From a checkpoint of a small mixture-of-experts model trained on Wikipedia.
Size: 11 layers, width 256, vocabulary 8192, 45.3M parameters.
Below are experts of layer 5 (counted from 0) of a mixture-of-experts language model. Rows are named gate (a neuron's input weights, with its number), up (a neuron's input weights, with its number), down (a neuron's output weights, with its number) and show model dimensions 0-127. Each number is 500 + 40 x the weight over its row's rms, rounded and kept within 0 to 999. Numbers have three digits each.
Before each expert's rows: "raises" lists some tokens whose logits its average output raises strongly, later layers aside; "comes before" lists some tokens at least twice as common just after its tokens as in all text. This comes from a sample of Wikipedia text that the model never trained on. Tokens count by the router's weight.

# expert 3
raises: " the", " ", " a", " his"
comes before: " the", " a", " his", " its", " their", " an"
gate0:449487530452562545498465397571516515404536472482542450481451534510515460527452468475494517482456504518589531544519447510535465524438462537538480510486502461471509467473517454500513561435473447507554558505507489426451496511506467457514535493424520543488514430437540488464476550511465459489457399482545544501454505530499528506583473461428480457550463513521460472580476468494551458470487
up0:522431528492486416527470544536470549463494501522453528562563452521511487517568454469526510501478446528513559470471489556470453501459539542484532535473494508502437468495419536450536496504545457524484429475569414418510505534558524496492457487486523510500555495486537523464451458571487481522499487549495500454442506395505474422465525475550522418465525471478529525491482511500462579461465
down0:447504540494543506535434487438546508527470499494520498440510496437494504501459560581510488476562474514520468549446512418561483474503524492509539574532533468469514479487503487463415476512448532541491537559510552427457489435473501525477485452511545495589520531500489510521600509481520467519526490556491515462503513549558476488472492529510464488526529467480512547516531509434502518565498
gate1:565507526543495574503547486499510499562469498502474416374431515523515520466543557558534624504498513498492464512475507495496524509487472495546481520546569535510453561511472522475511532413489482502553552474463509447527582512512464579455455482552468488442434513494529476525487442512511543472480435452455527453519488534542481502424583525511524554491508518508559480548488590521467487474570
up1:453482438522538510472542479506566445460501571558590408491521445535482538516461543503460503526452501505426482498503536493528536508432489521488531578489498544453485451519480541526526458504456448472393510522454520587525504483475436511476518471480482532468467525511431412539503486434530513520543513545450513542525457455471507477514483437407527523508517534423451478462501447525462501509488
down1:536451533498475528505545545491497566517492558518493528553445601559497533496537507536482549479526474505534533505412509439456464469534408427552521521491474491506474476471448512552468450497598457481527525388489502423498450510454510535415469497503499433445527545524469503518465523499549522531485573542475558513451602518403506553496478450522492511468453488501429569466435556475504524532446
gate2:489624551530555484518575469527437475464477513494532534569514454496547501515494505537497510452547403543488518533512522455496553500536559530495431453539493528456495508623458506490544452462494507411475534533469496546447524496581458501554552495494481449476453519460480511478510505470487504546495427516530539535493487501454539435455569418429544506496521445492533511586507533434499500541547
up2:487402476489514509480436503442545538499459486511441478429463589514523501453540512437498479488404560449530489420528485494477503436442462497513454521435481431526465493465508492490471566493553474526507430451513505468533527521404521475447437499524533531484518508551551500494479460552444550497519518492508398460603504441554502521498512533570532496475448573535449464483480459538479498439456
down2:486540536514441517536508438426514465461496529517450510533528574522566495574486483495509526464548462409447502491500505471421538531498458557516473511534544501429450440486429589515474497465491500487489411430490482513494529490427411526517467522465490445445499460527411519454457513488456477440546496501417489508486574509464539555500587476535504460495456509429469493552527489498514453432468
gate3:472442437485496435562477572468519533596505454506503552530498497436453478453515531519481531551490481480466489593484552491472530484548408496482482444471440503556501523523535497492458489516491458542488392464490548501522547562426437434445600506477530460504540544535564504515477501480572548481499555514418499548455481454470494567460480494477499502588546466459536487517515582568534538494558
up3:510444503493413467539483505514465437537467474565469501474485467464495554437460524438461498510451478485488540458433466509517473543500557378525438538505540537509456492516465490532435506490473498498458519498519540472513524495488493466530454496535422492512597474566502476476542514519464503505493469536545420454554523523452491518464522472500484500470488478524463495397496455476525488511521
down3:455453560481450495537520548509449456493527510557491496511469508464559505490452544457438443578512503479490483461482485517539458484531416533519504499491474444525488467544551407593444483527467475538454445511515510464549543544462459572476523529497483413476595505570501530486483483507549521599521452454593499485545488484595554480467502595468541527502461540475455461425556522429465493556507
gate4:454476526567442509566485527482534439509482507515461430429490534528550429466509459383519479468478506532418519549483604435533529438531478473470445512486504514551462449530544520531476463569509529476553484467498459499464545495524487459479399517486483547490508454506500450433538490489508479439580505459559504515498498479482528434493482473521453557525520520526581506450467490504576497541523
up4:467507480486521510485539478456528555472485373437496519474507463477481526514524493488604433500435535568455497513451435542525495507476494498516521483517480467523513501530414428486514552578478512486489476590504492536508532552504518528502485515490564418559467540493554487528518448588500486504495435533519507488499556545494473547561488549509545479474555502538533474514545568465424495493501
down4:431518484508551483482526525445545520537472498557467508480439514491532475516457520552465539481538460500495512537509453444500541530455494534560551464522516496493495570504567498532478478500445523516495499523486501505496475557529442538461501513549538506486491523532441489442536573484456572554490452527454511538513500428511558564460414422543497525496443519501476534503608577511565532539489
gate5:557490520479494508507511443523529523452474559496448537516463503532520518495558493473511575502532500517504478549486538469463496509426508525501488537473468502543479482498474521541434581533504433465514470476480442499540476510504428508442439487471446578493491538476518553485491552426527455498481461473522547556533444464492486564499532514488491517487553471504495432479478566516534543388489
up5:509496479496519489450517546502546518460492494540456468511412525502555471444582482560504533507484447489478459476555504579534540508590512506549443500479539473438526507525540482502469530512459446449518518471469451463481490523564524554534449507478474507497450474501528567505553508529441490511472506553489495474397512471504463473482496478556474535498496503475427441548513556536505539505489
down5:488513466493481519532448505454513548523481506535509480468537530491594534537547512581539463447498453488487392464593482478508488522469562613569547433477520488547537538612503586485486472562485564476585517548510531570541497506482517493545506483516467548443434475460472512564498492506540482487521534512452527512542506522553503450493472493525476505505463532534601506459498539495476494480520
gate6:525483521550506563536477523540507502534597494551521548500387509538500526499512503529467495508454483490470520583509523491436474562476503505495448491502497491491484491512435503520527489485512542564496488523525426442512534402428450485513570525531561443494571431520524487485443498476573498454423395465412484497447578437511522400536462487499466453526492490485463485542510528542537507523493
up6:504537502507501587527489540470440511496557471549541547447437558570514442523539463487463482536548489471431453542492557496462509525537505494580426453514542513510480502516416500478451467511509499476493545485479487438533463509483545508502548468532540484538552478539521486495420489427575574490443433463485486524492578440529523446460501506485530467454491495442431530498538467542509535505491
down6:424550481581425442462539426456510464464461480465508441433564456527445460494456489409487500543470573476543560512507478540554523495514450462436472551573545509467503551477485504439489478482524518523453469468514478546483498509468539471515468498498525485559499536529511576505519521471467517508489585489508506502517477481464516556490526499487490482486473565461450460513508505501478469478428
gate7:563466495517489460433480508456482485438455535529559536545575542517448521431477538449449476486499439498492506575464523427462489491493524463489485546518506521498550467524485472500501491514495539543458414527505487512519516480479409494542535477450526554444501438505552475478502531506466508463451505389495453424500456523469496473476489520494497562421529549497508498488469517515545499524488
up7:454448453492533491563520493509486522527502528502503500507540534540451521484468434553550536548523557577476528455421516545482439489480447489541562484561566528476496501492461485529556503467446505484534526502474480474522481504562542556529532422459510490502584425470549490522517493500516505479497476509543398471469500497487493537540513399449493516514502502456493499487500542573485466474481
down7:508491540511525513449548477524511527440580490462451592505525519481542535455540509508483487554473488547522489471455447524483534496479517533462425441434459587478463520494487496386475568490509492564531503512476470476524489507510492436546496526503470548541519468466470469501494597490470499471478546556431597514465554530534549406500419525521434511481520545474506510525579473446495598499504
gate8:525491463564463529536542535411494574484495551515525524491442469511520483511585509525476491500465561466517539504554514520437464483478513487568475478482550471455434465414449550457497549446490547509492509519421459464475519428585477516532476497482557512493451531471488432503524555478480537507498477439420525539511469571487547533507444463444596495476537549479449524532529506475569508523526
up8:467475450513521517585456401483455492443523472529481513505475478509488504458505482571511456482411441555498504497557514525574532496505517603494504454568454473511520548477541518502476485424467514489541495551483502570562410542480519518533464545511435516473475525549544616526507524441498541541494571436490526466414536599404453456446488418501538517489530536488545428483458486498446493435507
down8:429475480405522473497429491575469535452533470595449473546553513521498559513482526555472497547507480523532536504448505504521560556471531480451518474471485496474574481441505564502512509464517449498585526527561543443536554525485533510508519479495498478574504487464447480488504487413511449448557426491490463535529560512600481511514530474528548473477488453557444477485481541478568535492458
gate9:494537462503519484559475491412505508484478496489478523485479442502548514523509495540509483506542462394442534480474490457454496541629518492500505426535535486449553540455495550501524538470474449455488502456495522476417502441509497464494478469514492469500447501568553522474449463530435492470511512502444482454515503493448481440560450534465483492450535470483474487533481537496507511518451
up9:525504415488462581468516501424504514486463480435505539489518486523481488468554554541508497410529469481481486556475504497509555451558498480570490496536477567443531532514469422472510474527534461404489496581517476402530514541497454502547399479450532472453473445487521516434440532542474488488440455480462510482407508490490482569508461515484465469486546463482481446499465457440506551491466
down9:504518484559482548555572480461525504467506545454484469500491478575521487461467537487494474432499451543478500441512526451479473418572477535476457513557508540526527575553415437509532519519491556469451457559517539506502477519507505441474499489516551499448490500540557435463505445464526503450512525427517496502458544455518501527506457601451492461486532454541530371509536511452482548516595
gate10:520472515537488533516530453488508507537515497515528599528521506479525486499551519528522491452512431506522505525477521431438411453534491488502455466436501384499551519418488497504529484477472522479412522549486532452547474489503532541538519522560509571498482452487553434513546518517470482501507487534491523476511519452513483522497519475508523526485499517426491529525495453493498603471492
up10:535455465498494493492440532514467528504507484545461469457570450432547504542540423499538451545493520507488533495559465503512437524463503478514502444499439529496537462418449482440520521455583504477484470556499497522436542521501511436458510451477468537532511507511498519516544519455505445524479449504482489560513474574461432537452521460513499495471549500523562466410474515535482511510502
down10:524450512499500472460505502529502500522492553534504535446496561507512494435481541615438506578526438472537427503514506519488548480600516495460511500542457518499465401468551498454509475441523488545525564553516507524489492580516480500435512530466436530516565522585445492535471526472562477483568404491568485512483513467542484505481451432527491542452520512525503537536613486532539496482521
gate11:462543492500557586486513516508472429512563551539501493498524590550519496469540560556541450494558529517551529477506562487466523487487444503475516487482544450524606511585545563504505529533584538501502530564456529508450516489456588504447571482492487456510548497472488450539488479478540485579459517486546513451519492515488525482473446538535532514485502487489573570569536608469500491462517
up11:468449461428487511527540468476503555551540512521585567475502454482496520585465500475559490461508429541512481472543454467442491500414438419474490446533541460500520515592564531506569478499502449483472516534556524477465420469463559557483487498513546513531513474498527476509511439462517469518457480548481506457523515545517456512513520538452534550517510551545500550530473497470439480466491
down11:477591454458514533527551489500526487479451562541534554514450527465489512476444495551515522559563545516438523564459556484516515477544469523463524488471490492522450527510517499510520477516522522478445587485526545488530469526489583563489519526475453445479486520460472489529501545514481513586483523560418487543443423502473450541497514495518450511490558502476380530495580544446519447537603
gate12:535544609515512498490548515548557490465517480547510508527500444471404478522535542475548503461486551514536556495482538536508463462433483483544466538471509505434521472481454499462470496467495570555548581462455468548466505495476501517472497532526490508499488543528452483495499502457499502510491458559411492506359437535547553464562579567523482468492524482431480477420519449525435493468463
up12:464509489475455538472513461519458446452498507492530438489563538541515529528481494459460436503555476509456523478491459518486555528468471520494532405513459534527504441466453472503488568523517480490493492524393483521494478398458503551374494514527542454518483513467485498527497493513532526473500596519460485430565538533438453469411418494564555533484454460489496472521566504518518517464456
down12:515549423521523543435510529519443468513437528499512437500593434549535453470502531511473439475518463532440470460460495516515491493444542496537468365501473444520517572519505465492452559565564494534557557543450481468496521481442499504547528432464473478465530402479424457521471519562440511491504566444486498460482575512432499424419487512520588528492475501510455539524558418484465508524434
gate13:525539478463548478528475499450501489492472403517481541527502453517500502439563516470515470453584565551401457518467563486507545482516479483513510519523600433491478490493452530448565559527498499579473482536466503551557521541550470444487513458506468471442519487481498508537496474445564516440524410495509531436426511482488458541483535460485499543520535507490509514460535438574515538494458
up13:487519538479520528510499557490543507432504530520471453513401469555508508488479451512494460528591523471499495482460476540585517542512538413556454518489507522540505548481531438513553517473460489513459498461472524497585487521547410479494468499420458514592489482533477444487567465513465516510552493523462554462453460457547526579468468517501483462449581513492457377454528481519510549508440
down13:526440483498554454477557515490485493463505479477481464548467554487460452500468493458478505499496554470423459489477549504475498525511540470428530485459499504576426503477476462554494530513555484501470563485490516524494472510566532477453480510515466453476436529554481476468528402532502534511508414495422554467525451410463565499498509471449512432559474550489547366457540491564461561413527
gate14:526505543401457485539412536495494571514478520529571487529428517460501535451430478448473523478542535524579516536488519530486501522562467529465532542462491532449444473499479483493505536535522499528502466442495483498579511499483497486493433505522468509542483461487519480548559425492466473499499484509517496538510508467595451509499551475462471440504510525505448512477503461536491527506404
up14:562486575550447529510516488439523496479484511482488488496488500492475558446419497481451526510553611497527529590484472507534547568550467498476492554461526519472475472478477507541536471526539529539411488460553485570548503505595523486455433481549522589506547426490533495482516480495462468470511434519498473486450512499608476506497514562494517453498502536521494452461410463457536552496455
down14:549496482493535518496558533516527495460536515386443450488476479475506489536531507465457481487506557498481535452473501536406494499522545496487504488499499499628479526505486478476478525587494524438475465458460492505484473461491480516467515521475505517389451550488491541472436479614490525438393556533549449500512456479470528531510452501458574525488430514534446437544499475527555483439485
gate15:647535490472440480454535481501503518538501532547485541502513542579534544556507528580509549470444478479452482500496469479468560494464508540465496516485502469496516496504485416467544517506520509543445440515464552527516504451502534492550524489487530556479544534508514575514571445446518499538502536462468488531519596496483452497478553504605499449435552488508477535549539591501529514516497
up15:475448494558492480570392541481514532526501541531440508449493516474522551489583541494525499576430502477507495494500449464474470551546452528444441484587496543484498415503445437508614445504445514496495478493531414532437533544493487488464395466544519522462490543478427564527465494561448504489531577470451457464498493505500508461545524411432468520450509528470513514468448558491431472487481
down15:460463564532519428539439445500494543468543476477561535413498520495493547480535509456552517502488470551490529519534525453476536434561492493496466524553463474464444512394566465504505522508515467501527467479402397555531511506469504452526530472548507518570498525566459524509476428553529448561467514481480426448496514487520494478496484574532502495481451466518454474487510484532531573486451
gate16:545508546540434468513422540477498483406567458489569411431557393510549513486539497470534426517448583492534505501469511487583466426497521543589461483499570503523488510504535492558495437533460479538480518465422489534482482514545481506477494497540498446553527552456439516501457490425527446526523472523459493475496541530470440479480507550481532535549470501532473497472567498527450523540485
up16:464567489564473479503496584500487484496534500553480460463521489510421460527466489422535445442449538502515447464489556489599604556483534491599509528515503484540502503478491493468432449475562498555481487455495504437523430534496489533457433529508508503544494487411470472413425487474489533502486486513486539539526544419484491483492580525527475466479558502467455529516504377536545515489548
down16:516477510504478475458451384529480483522488500495518496466462514491507387499446472498552451570462458533508608509516467538543535442605486543467500519558426484483476519479496575552517520593436512471495491519518497567466489554507516457442464462449518505492489554546518493498526528497512482530518488559561502467484526463520510533523501561548485488538524455502462482456460569546520457480508